{
  "n_layer": 14,
  "d_model": 192,
  "n_experts": 256,
  "experts_per_token": 8,
  "d_expert": 32,
  "d_shared_expert": 64,
  "activation": "swiglu",
  "moe_layers": [1, 2, 3, 4, 5, 6, 7, 8, 9, 10, 11, 12, 13],
  "router_score": "softmax",
  "normalize_top_k": false,
  "routed_scale": 1.0,
  "balance_loss": 0.00756,
  "balance_bias": false,
  "init_std_router": 0.00687,
  "lr_router": 0.000481,
  "vocab_size": 16384,
  "norm": "layernorm",
  "norm_eps": 1e-05,
  "tie_embeddings": false,
  "optimizer": "soap_variant",
  "lr": 0.0059,
  "beta1": 0.95,
  "beta2": 0.95,
  "batch_tokens": 65536,
  "seq_len": 512,
  "train_tokens": 324000000,
  "steps": 4944,
  "dataset": "wikipedia_en"
}
Below are experts of layer 9 (counted from 0) of a mixture-of-experts language model. Rows are named router (the router's row for the expert), gate (a neuron's input weights, with its number), up (a neuron's input weights, with its number) and show model dimensions 0-191. Each number is 500 + 25 x the weight over its row's rms, rounded and kept within 0 to 999. Numbers have three digits each.
Before each expert's rows: a language model's description of what the expert responds to. This comes from a sample of Wikipedia text that the model never trained on.

# expert 41
It responds to: Middle and ending pieces of Slavic, Indian and other foreign surnames, such as -ski, -ová, -se- in Kudryavtsev, Kumar.
router:486513456482511471499482490478489478451489499495498470523508496531459535507541497446480493497475494470501516513513508478554520507504468493525475481474481493533490500457498512470473530515535544509480539513499518509508516433543492504484488509514485503478477500487507527510472490499486504527507525453526444514521479486486500524484517514479458469464502490519512523529484457534482491444472499509496493508459537501541529484521508488547500520563535573495458514495529488523474474527521502525495460512506508514545452549469486510515483499506514501480533523518529492461464486495513462508
gate0:490520510509530507507491463461509487514535461548500514493488479488521510488502536466493497495489505534470519491492531513510502498442481497537526470463524513515460498430473504502507557491561545526521461498551477521493532513496514507505541490516486486506469487498487521503495484532490463478528484508496493529545455515499492515501518529518489424481516525516515519490503477481492519437500492449493484487474525493480479511509513490460500491494511464477520493537495471481475521514539494498528455486491480488504543426511512496470551528468535476469505499525500515492468523466500478467
up0:496523511501484494485495520497513474543503475526535506502531511484495507505557517426505516454516501507544501466529520500546516470520496473509501493506517528518487522537430476503469525522497487460517512520479495490529466547511514513513464489532516514497508474466491558498540494539489482540454487490525511519482452500512552464476485446473529488444532506506484502495484523493491482516506490495464517516517454507509500485486559505490513480518536491478475456541489504509516501483477519478504438525502524521550485515484492491533509503492516492498511526511500517570503521489539484484

# expert 46
It responds to: Opening syllables of Spanish-style or European place and surnames, such as San, Cal, Sal, Mor, El, Del.
router:514547489518465501465515439504528548479475493495477519484463482535521495548535499494468528526475442473492507501479477460501504491509477522489499499498526509529464497466511546503463500489515447542503522530518499531479496539513560465512522520485453491504521476519507508515497519495479499513509524483493517465527471489473476515502524482462495524473472485495537516500480462487504483470511472529525508525489477532507491476504504514517519489529550492528492479522495479543486529546499523494463479460515542489469452522441516462488463487542472532510504514508520458535495493506517489546
gate1:505504485459517497485473491521500529490486540507487506457422475515479474530492474480516519532477483490516534488470527471458525551492484446515495510461557461468454488483511533511443471490521485533539539509515527492509472514516519521494539503486465487539485450530518481511495527494502512474514481488475509508486498477530469504497454536477530500497481492504502471504507446485548508510505486480525505480495492508513504481477500506487486464516468472546470499511497493507472543548529498539514487488499498463441475512479466503486506446479487472496480514532449526507499487495466513491
up1:499496461510477467524552475511537486483478494473524479498504471496455501509527520558474452465509505526499483482497520536478528482506519519523543489495497475476516503502476494536493534468486500480495475498435536502481540481465509471529505496527501525510492499501512523435477500488494481482476520538495503498450470504531433462470487511462443510477497489490543500416454480478500519495498503475523499509532460469537511557495485534513477468518476497496498518523474495487521519501484519487505491522535498458507542535516500498501492529526498488525518485534498506483493518512464483537

# expert 15
It responds to: First or second syllable fragments of proper names after a capital letter, such as Hong, P-ak-istan, Aust-ro, Y-em-en.
router:475540479526470478475510495484486514512480477454547486520497512499542533507527456450498468527498477470469538541465482507546454471493532503466520500474510519460510489545512518495505504491510505524510479512484523530518518491529514462442539522499454521505471453483522506520505466508478458518516531543450485504524505498502502509476480471464488514506482506490514482523511466448462485501467479526509517529522529543490498507510472477532505477459520511505514514485552451506545499514512512538508480464514456474525503518465536503500520498542476478471499464524481497505485511524502483527
gate0:478494499477506477462503508486475537535509452476491518510510506494538489523522552528507489496551511434479510543475496514496484507481500482487497481473445512462566541518479535534509502478488492494532544516483530530489516504476508473452497494494485502539432480518498487514491550441498485511546454534468511491461504507489505521482498484465510544568487487491521522520510483531509575502533507510454486512468526509538508495513496509518496507511520487481488507545487516482525512483491484517496499523484505487506474481526491465482501543523516512490508472503471480467545480505491481479
up0:481521521453499532476505487487454484436508500502523511487551492463509479549466510555464486489511545537487487500544454510498489518490505482507491512449483514517518493522479540482500495530531502489523485453461458519504471456497535498511528510530514495509512539485517475510495492518487497531514506463520525513519469499508505522489523498508533501514542505497526464523501457513512547527499540495491450533492519470511526502502477504527486509521492506546537502496522518486503463531528507502481516493548540498440501528482481463543506493495463497545465508519534518475479453483498521551

# expert 27
It responds to: Adjective-forming word endings such as -ic, -al, -ical, -ological, -ational, as in rhythm-ic, med-ic-ine, Season-al.
router:478461485533541476548499520518511496531506466457517485511521532517481510528498487483463520462494500509506539522505505478480533520475518529488484492466510516465467449540504499475528497469540526497455495466496492473524462530518452505475491515513525536539533491493513504491511470480485503536503468477533445514528516496487517508491478532518572452528507493535495488505492541475458525504535500506480522491531511526499465505529516523469461537462523517495529499539540510510533506521508474502475542527509487516491548475520512518467524526474505548479508486538489520491496517459508514525
gate0:479543496506500485521489476504467492508519510496494548523504509529494511521495453538530546476470504481496490492523500481504509521439456521499486509513512453521533505522499486529506545511505528475524518476484497524470527511558537505503508415505481441517507517511476543526460497474467524508485510472510455508480492481491456521500526484498496501512480461518450484523497422517494483488534516494503492549513500534482499461520522488495469523503549469492459490497477506453496536500517502457508472486520494501504507498490524460510522479496478460513526484515475483507545475482479550479
up0:494482504450527482504495503527493480486488484501483526541490462502491485481475525531534520473476502526468508461470509534521468486473509489516499494499505462543439480472483500481488525550493515510522494509488504491544502422508472492505500546450485519505477527479503523486519483513497485531514519479482481492537493504485471524517503530539511499517518487518464495470524496461551471491457512514467473536450505493497509503494490511436525497522514540482541511507552471525489509544499487492519469495423486480560445463514510520504528482493489467481499509534475486488530501492488476507